From a checkpoint of a small mixture-of-experts model trained on Wikipedia: vocabulary 8192, 10238 steps.
Below are experts of layer 5 (counted from 0) of a mixture-of-experts language model. Rows are named gate (a neuron's input weights, with its number), up (a neuron's input weights, with its number) and show model dimensions 0-255. Each number is 500 + 40 x the weight over its row's rms, rounded and kept within 0 to 999. Numbers have three digits each.
Before each expert's rows: a language model's description of what the expert responds to. This comes from a sample of Wikipedia text that the model never trained on.

# expert 52
What it handles: Opening parentheses before acronyms and first capital letters of names or sentences, e.g. (ONS, T in Type, P in PIX.
gate1:493585477507534526470590531484470490492551487534464489488441550502497586536518451513497416480444454568569530470513496510495433489453504508523422535538442440505488535450525464505441451476494419481432453511453422439554512543536518543494459522490517576541513557528549474540465463580537444458421547519487459426455493473458480530511478443491489451524524474515451503474513516532443534516526540445445438523482486439462456415460540565438468499505511506550497420482510481486507447490495459493507497456483491478529414487449570616530514513528533505502447516525527513539537487516451486525550502484520527454462443524612507489448551511541474515471518466511450524460469519450519515528526511526579475524558501483509484515494571587471504467501512515479511465489566457562405515472535518
up1:524501554468493509480469480498579517498491534467512554510560491495541407462510569478468560476586515463424535483515539530456530530552512488524518483435547505501531459491504504470563499494486550531551584477599581526454464502486512465501518483515488428440465455462489564458534538471422563589583463435570530525499463577563459497475476529493510538492436534485562536476453443474536472489479425508577484432517551549495543596508492472517560490462486456486514549527508503527541496522550495514512556578486482526512565511549466430478500506426525478500500487465482489441526472460596483513491490507529468521461562529423471529542455498467472469557507509494548537511561452505459530485528441504466533453447553505519495492570481443488477490455480530514510484485435549441584505471438453

# expert 58
What it handles: Raw byte pieces of Japanese and Chinese characters in names and titles, plus other rare symbols like †, }, and accented letters.
gate0:569480405494589541573567501492424493463498509551520460551490553481472492456452490437507467434526499566545489436467503507543489524505468494498456517537496475459496512471567546491499516502511518486488476589506528496544483547442470466556489488507510448480500534506486565459512559479531534464466548443481524496498478566529485464485555485482450488517518518498460428483487465494572449478498472512499487481428490537544442502533509492550403534581539511491533546529429521485441494485512511390453439518558515517464455474514547475525512486525467531520497451512477582508539599480436511524536415463533539480539553481501515509654443489536444386438508440553486426509506500454426492529534430450530463487485516452538429490512527565471534461513476492469491458485527500503487498467467486
up0:492524497443531500440535532473421525507525487604452471513531462435485502510442480436483526480483494530490502510471494517504438455537520538541441571487518441563503516562508503535547422460483425450517523509479499506532533513503476425518497575511425508529422524581417494464452490516470486525557548500569460512471484450551504497516466461469479559527536545485445507540544466410470529527544449559523520437539476484489564480525498517540456473580511515475483482440475485548539553547463531506512459547506549490457503537493501580516560504558562466545552520493493502473553503489551522448515565556476557518480444586491442557510471500521452424450499480492448545460456501504519540567522457459521504481537533433532505485565530560477451510546446522563454484494479440482427502388499537

# expert 37
What it handles: Nouns naming someone's work, study, profession or field in biographies, e.g. law, PhD, work, career, football, singer, research.
gate1:493498440503532421473481501516464428569493458525506492522529535458480566486468572466474534493477450446447490526507548455573415543605516545548559488510464521529527473560602534511453571536496486518509539574470529472514478500481532479508545474554554476476518536530477430565512511527522524566510507514437375445469523499520491526425444514483440485541494512519472459462520480474483513518445469504518431486469511451556498449497386436528461489482534529558530593480464529456463508519459522489507480559446468535540479516529487521548484489547514511495479529490453536479492478450456400496544452527502509505537508476520516574472459486508491576493492496529489502496486586556483416509567450491479444545440511450516485509496399475510465524482521522415458551493536484522515443508481595
up1:515529458507464475496498468494512567445589532527517506520508455527554428546546470514524495475505539496506499525533510453407570467406537421460499532487522439469479505471486509522468493506459528522468472431512498499502515511583459548506484520460456530565522454480549509415441453519433448484519454467540590547495504490543528418557517469510540543504465483524513489529475463469518447500600510516485550494510476513475496604483563544526453535518473501491401412486459492563559515443551455547477544418518518458447555424492468510470518584441505472498557487473490452521514543534586547454408511430503483517438484497542431461548488525534490456518510475486485565495420441476520528537509528403500533470501494496519524542503497510553488489530493514572513467501479468460472524440460461

# expert 41
What it handles: Forms of be and have and other auxiliaries after a subject, especially there was or there is, it was, this is.
gate0:488563532528534559536532577548505496473497452450556510557430509499515517521480489406531466519489504526530497485509487538472517519535497523526525493515545463497489430483419548450629477527486553483498454569454506520529491525516501547487536525627443450371526461451502514484478546552551523480526510475495560518470552505494507500444515480459444558442420557529564505476480547511484501479482524504452464527488523520499459532486458424560536487498478539547520475534488504512576511507559481463513517568496475500559462471551509543471445482444505425508518482544521524497584585551476503622493488460442507470464459488569587472509572567524419467436493466487514472414556534510489493467523480505512443484535508464506532505515489474499507442534539527574524548481524505498426537506515537
up0:463554530523520538535492550530492504461484424455550498536483540521510506511475487456513457509457510558526452471528477544455514485523457538524543476520546474520466407455414536456620517500484526440501468527457499554481533515488445519510479496590484406338603495478532546485494542507487545465523465452517588500491556507465503526464483489474540594454438536529572532526460566546526444427482514552464496526515484541467462509503475467592524444487472480564511454525528489516560520476559491472535500591457476436529480489501503514487459463440462455515526500533503471551548542523508514567517522466441533478446466492569546421491546553525419474412512464485545458476592536521500487484531487485535451503529533458492545471550530483492519466491493503510490548500546529491454496519513508

# expert 33
What it handles: Music words in album and band articles, such as guitar, vocals, bass, producer, fans, plus the flu- of flute and fluid.
gate1:480496565525455490477485512508519475542473489474498477519474481550524543530502481505534550507568415502462528529515471537550535469483488444502535499444547471476499495579516443605485518468537520474482510501515511517593452527534523452453502525498539492479537487479443482442471497511459471528508502486525471588518508449493553540512525525484475453424512492547516517477509522472495404444594496600532495592513491556535486602488556553493581562519469521519450505551469511403531516520560450504428461474560540496481438531562481440512515528461439438447545525489466472485476528545544471518527451524540569498564543482437491474530499499588509538499544430567564515499446492532399498546470460472513445459598503448505530504490537461447508519535498473574573477483439487481488515471542519
up1:519451564540471510498515525495414438508438526540541487531465532534495499525476472496513521504598432509522478522502486527596556400558507542499566495528476506499516509518521474546542518491467466457516541510557498486532500543443476446449469533554517490414564561539446525438489544462521501483529510477403507604520534493504475555500487535573400481480540461520497463498526548540537429497531499522521454532489469554564483569522511521529557532473445520510489439510504493452484495518486524489410462461510485499496482530522510443528465482457440445480519494492542498442467541591513523490526506559487530495520532520421480474478439461560544507514542540577541501507502544521369475518442510431496440525589497434474557452503532493487469473530499467539586575462461549482545468531534483

# expert 8
What it handles: Capitalized first syllables of personal and place names, often foreign or Asian, such as Ka(dam), Ri(edel), Bah(ia), Mor(ishita).
gate0:466470452492534445504472486554580535478520560453500537505557538513582454534517521524479463508467448475474500419469535524446546547493483503499491548520443456490469544473550509479501503494497517525479508526525496514547556491539512519519530530542518504495447493505459527471534527525431481586603469508548548506467433527495509526495568469437534545487487467496481579533598533451421568456488433563529494474520532506472469484530555483426478549477476480487480542523527496509540488541532546563461481576494598447453565462499478540521529476494554537523489490458446468531545463487529515392480462478504493485485544537434460499555483422601461481541494430501499514482512486517540497540470482437411582478474503516533437551510510554503450534487430588599456479476504480497483471431465564
up0:464573545452528522533479524528555506584542430457501567461553472482515441470500574470479456451457466508448560434530546532473466484497460485434509481442552508484522538475492495549503470549529585510512506462507532539513472423598599519454581474507554452531471408447517522506541469541519471557487499448573541497437496539463471481490493448469485427483407552512556502410537434526434454434560461504523524528547523438518558508449552464519539514484540465506472482490481511556494499484543480506492477499493516545474550486515427567518549464438480474512556514446444472527523435442516484497461480522537499486542451454480457481499510523443551441532588465418467503472547490474499502477560460532549563508508471478548489497509467507519550499517498464537485473521514512475555555529450562

# expert 19
What it handles: Nouns completing organization and venue names (Arena, University, Museum, FC, company) and the word the before such names.
gate0:539609532544522446570566471522527542485540504549501445486533458498533379559526485451468463453495524518516572521506505577429469492529471427506493471503548478534472510499524480500496527442499496571463553499489457537616494487479465443490470554427575528518527469462492504518491548486491509497507460534515495538520484445491426459526483477458468473454392460497516556525519517617557583482551506526514457526531507548556466517488500470495538547470504483486461497497466503518528529483477524527575482478536539513537540545510445532548511471491472506525489484418474500446508452489520504463494472530506503443428513468520490567439488469562538463505433549552455544510499540450512554625484511507448592482436479505491562592522528517508503533466521509520520545403479499570544540491526503
up0:488432456474470517456464560491519516498481508444479534535403537522480582445471540596545533572483510502510426511526469442542490474437559528461523497497499516524502496517476516519505487500516489463568488510484538473388510488565570515504487455497496445522531482512508496447502426554493520516548419484485504488406533517471565532455490508501500510497559521446481436456477495450452414482459497517502534516489510462501569520492513501511478494507537476555549484517499466483467437515499454442462501505415459469461443388474560536498499558499545536466469552576466539560467559485455479525471481445558436528539464574501477452568457550465413473481575464492494456454468471506520494419479449480519438551574472517516412449468487520462506530477485541507459490571502521449436418502521478

# expert 54
What it handles: First pieces of capitalized words, often in tables, such as Certifi, Cat, Che, Sam, Per, Champ.
gate1:483494501477551494542496554469498499488461515549539536496469513553519514510496472514512438447482466595565510520430463472494491480555580527488521529488399546506482520477539462527554542466533450515474470501528591419497509558492545490540536462507491525522509494510447516515449476521558473429430499460471482506494535489568523572589474526566517484497506476482491463500522543489550502524478464409482472519472496618443550512520526561514454468543502489497478482480459641500463519523470516476455486446467478550544478469439498468430452479498504472568452459560506458556447478576423473496493552507551467541478568412483539490509493468499506529562448516521519431495540528486476484506483543515565549535493516489466466376507488559490449474520530446503556385455495514567520539493479485
up1:551456490526476505465531506474502491543471433536524535463545514524528522444488495524537523543528432583557526495464521459482486469551521523496567620478484492522444478549537414562537472483512485492440526530468503459533515507472517551457535469533529472496508542463463471507437558592531421445526483527542461469471520489528544521526395530512499500509450498525487511490559533529531471475482506490533528497501555572530526542481478596512441488454501541563372425459478466478463539538420478491426545503515544489509507434466473487499548468487509491523446436553497454543460505580556495452487422513577470512450578481453463415565512431455532490498474495506534512494497479522528491529500537469536521534434498520494489469497468541532427511496440470475544441574501499509441546393487487

# expert 9
What it handles: General adjectives after a or the, such as specific, local, total, special, especially in "specific epithet" and before suffixes like -ly, -ity.
gate2:430483461486519495540400535493542469522492534374488532568581542501502530495507501516472570472419441533478523476456555547448542549464515413425486544605495534511475518498438550529535538558440510467506479498586519517529508563572483555518535468505516473509513504462489464496472460450431503518437426551458502578493498495462505458526538473523493439476477509517571510504485533476503559438475548446476441486446456457503444504473512539443437558455440490499468573485437564427539504483511548492451471478547494487432540482527498506534481442461487542499549530481490507499496538486490465477493532451511503474495365497507494518546490481491527479476476452531512497468541578479521459508543502518523442442498507557550462538468484506557552512497421562504463545510528425455492525555531506
up2:537492458539492442433543439483470516527523464583511503492430451503537462503504517507558472528541493502532467501537492451542442465542532576536562480387528439498479513537562468521446509441555531539503519507456491515474490471492491453496470477507474520494448466503487502471522515578565469550599569491525459412474508515538486547435417536477550545514510474483441543478470413539458415534549447573586547519540515508547594524555485494531550447564508470520569413473534445536449481529487465545514517491464521480549473499547511489477499589536513495522462483519536467486531450503529574461556471541515489506481599484475470474427475519532474472536502546444514462490408434523527508500487500510491578558469477503455517495551493489512486506514580484496494461492483558527498509417490469

# expert 35
What it handles: Word-initial co in coins or cooled, plus syllables of Chinese, Korean and similar romanized names, such as Hong, ung, Cho.
gate0:574493543476569495508458499468519450492372555532548582484466425487443575506564507522445537545528443475535474517513533553537524518457504465520513518478361417523523504517511533525503500489497490499563535477572570433447597489481536447498496567542553493492553533534535458449465437420454491408448374532509519499529481495497449546460477517516477496445540517488508541533594571507514514479542458510467500480524514498465558518524452496445591502549434476526487503521505567509521536502436483510456451475497442485489485511492517438556535478508483479528536511478547526556474472528537481503480490537446523566574472528507487514489535501492429539523463466455531518531547593472503548477532491504502526560436485529516557524524524535499457527533477533480536516478543504521542443517505515
up0:461468523469526554499487433509415513490519427556441446462503519506493476523421583529524504536496503458503450490530456438514509416505486458481475516514563498574497476508509519466539499519514477442457607529402464504503520538537445492580482484493467518476519520460568578474489468520547486493474494496531536476485514509487402524444442539434423545503533482561490505502517514565534516432518554556483460521466475513526457488449488517589505492502523541475455452509477493566468380437525467442520489522535482480501470493549535484496494474538468448505479514535578446467494416491491489485472496483551475543488504477503561506510555548557530441432635468556489505501424542489500496476457479471524478524546492541520502534518505541381446455483471507506528540466530427586542497515457521

# expert 46
What it handles: Plural suffix s and plural nouns like games, members, plus line breaks ending table rows and headings, as in seasons, Singers.
gate1:466569437492529500489541491525454527454480561531515518527454481479459492517611504437521398510438526514441449521532518441516456433516482450541569547458461533466493547495461543472460502486458550543472492507468486500538425480446467388488529528481453466507439485465524531523424490556521460505482567527481473474528535479468450547511532516525468544501493528537453416501465509454548578477590555508465407449471434433533455488453480547511473473465546512478452547472478526524469453523419542501527420524522482511485521515481479532489487483534552469523481501445503419530521500491517498429453477489467520472489446516509517459441504553549465500483502537548482520423535481471472478507494443493512505474503517465549461533586491488497439479603458606539506506437534572509547544433532548
up1:506467542485483457462500512475531492528467508475439517486548545533454488493421551524449592427540530495519552447456536555475527578465509521472487480571543459545472469519535467505527497484562470454540525470533484474481590539585530607509486495507580512512548506541469437468592501475543519520491435483521541512473469533458483479500412457457460501490471444488474613458553495515465484545434455531521526541566599584491579485519483475462503541512469479541495482507472423515561522510538474513527548421491551524513505446529488501535482537474453573444501537535513544464473437514516480533530504445524449528493503522533470527567464438450483537518488473520483519565481529524500479546520534544526504463508455476496490510430515526530529537431503396470534472559478431498435454591491491

# expert 57
What it handles: Inner word pieces like ic, tic, pos, play, record, chart inside longer words, e.g. Handicap, penicillin, purpose; often music chart contexts.
gate1:529601541499553548526435481527482467469518497514513558434470512521431541561501462506493505524502496430541374524591399525504555484543465503510506496505494453563501466502512562512459531504482570496474492475575479478592492437523539476509426539491491500492499539419567533540503489495515537448464536466426483523591437513526487534506459480543529490455531447472546537584479464500520551479511446489550502450482526486538504557515464525498431546412499593574432450547475545456494498470475452479469439527529454504479478513537492496543459512520529458517488507463533419510492485562461528441495446503519530596575587529498460501469554492517487505497487474424533449497482484492440448453519530513466532502550448522538575483527487552491516497548497574528529551517508492523454468493502536
up1:468460444470432413486588480504521534528535462518444444563540479463546475409475520420455529531482480535498551498504536444460398501462522426551549523464556505440500525500522480496543522482518481528480508506443546520444507524561435561439554491465543510533472441538436438457453469555471480561566511527572517467394512477451540441537584492478511523470413567483497537493506531467467486480531536522496477556496497526423553549538496507487563409536466423491520511432458479515549507484502519539470563466495574475494563466483503547490549498459491559491553533498525525479517473508599462431469535466505463478518443538544468514505425489497486518515510494574480617450519491496541526521527457449548483471490514455485482485547482462501531509480504502484446485541510482516507515461473536

# expert 11
What it handles: Subject pronouns and relative words opening a clause, usually before a verb: he, she, it, they, who, which, that.
gate0:518453596493540453463524511488464480531464486585509427510441469522588415535407506449444498553505446505546448515490478475513526505530478535515458499516505419549462552439508521482651493500525557478519444530531479512479537507441520499516468532507483468439492432518492546460522532472496531483554443588511487468521512494538478521508443501494440500493484578426438505531528494544466512459518460495485466421502565473448500459554536543529495488453517506493547465456465465459540547461453633473509527462438467517536441575471471511502472470466519477541483518475505488518523537496533423605502521453477495466457458489584540520499501458500448475472502527490549496477490463541439489438505595521446480497475490522489549476508506494445497562492541405500543524505491490482575508558486462
up0:525477548475529512484485565466480484514480465523570542495535477493549391523455471518499470520463416538536483510524478524494503562501550514442422560390525454526460515472552566483525463447540508494541455540552494498470540477459504520456490553493524440448504434529488540438525526391600511504519446564465502532576478561520501495486461468517460496469484577494504517529557476488457502500564460482515474453519554503491521478522525455494555467440531459559551480511497474468479526479545636528496512452437470476567478502443579475450485463455466523512540548498438481530486556543557407538484507506405464457434517508515492433503522503518496437485536522439559442511519446555522482497515512543491454459478476512486533524544487467468483499479559461533541522496485481468618509465546476

# expert 28
What it handles: Forms of do and modals like would, did, can, plus mid-word fragments such as cr in bureaucracy and op.
gate1:478433554472558460458481490458477474494524494538450474465457484441461531527469553498538508490497544458482478514494540523533522419465498510531492517446434496545422446481444506516501582494539471528558509446598488476556521477505553531432452514477520483533568531567504513489529479467395493436504502357438529571539498552526478491534497475492454524545514454515511559478407430481540490501495504485519498501477429497518542475527542515427547550526427522427485526522478526504489513560514493537501486402470484488483524528504495462428492481454511484543483505564535424548547536438528542436478546532576523478588630517513449512517523493498471528521491511484543509427461493480473517503496566500536466529566473535473479481487586570443468427543490487515521481496517460444463469482500520
up1:453450497411549448436504508477418492513450494588468466426399483493529515500472536533470524479504525388458450513478540528517546471533520535488552525499475546520504544519488496518519496495542500544555546540527476476520483478463499504460485551488479451550517530507491533473489486535478493448541471468487478503552528522566473487461436490502429511493529450521475522493380422534570540504506521512511557416441444492549536530484523463484494540486493538412534469476445489504515525516492533474509467507527467499536446446426449507442469469405465479587391478510514462517518482498508488460462521552543519533609549534568540512483458511511514481564462522490529535433450459512527454486478575448513498478510429546442482482492504612458481539504437527498509516508572529490547400534454484

# expert 53
What it handles: First digits of years and numbers, like the 1 in 1998 or the 2 in 2020, plus month names such as March.
gate1:553564485466478531545549494492453496492403477505450503534567469460519463510462513522486514516540549511548500475490558439536554555512540537581532483455520503516482525504537452437496504489496505500463508512500540478474547492470505531526454511469496469477445493394528530465414558478530483499491578579502434481387502543497496454473452499542576538534500464496489456550466500593492522419489490457517575483446486465559498479471461525514540526450517457568576491498488442480454451472522552480439487501561537535484461483497429471547443503557535536485492425400451481515509480526401477518549516535487493490450552425517499522463518422521529504482480470520522568522429461552518536490546398543488565512472516446517573510555513477495505469505528538490527410516493528584476479470547495
up1:454515487503505504442466531505521518486581485465502498481434517524424495518511488472454496469517467555453534507494482506457479496537462465436431469528462487508453476476490512528584535484556503528519549514491512511567468483566445481514485527517563477512525445542555444499575434585479519522469415440436578496575505458514492516455453479495481473481493536546511558514507439466528464512534457578517475501547505510463546564558506490540460480527484511434429456462504514470526512467517448499515469469386473493484473536543569553491501443423400507494482570557549548496524462485544487541408414449527532541513459564473535487530491543477467525533438457474456420496559468469468477555513614474532418435564513502536459482474471484524514489486499461502530573501470525428502519512437526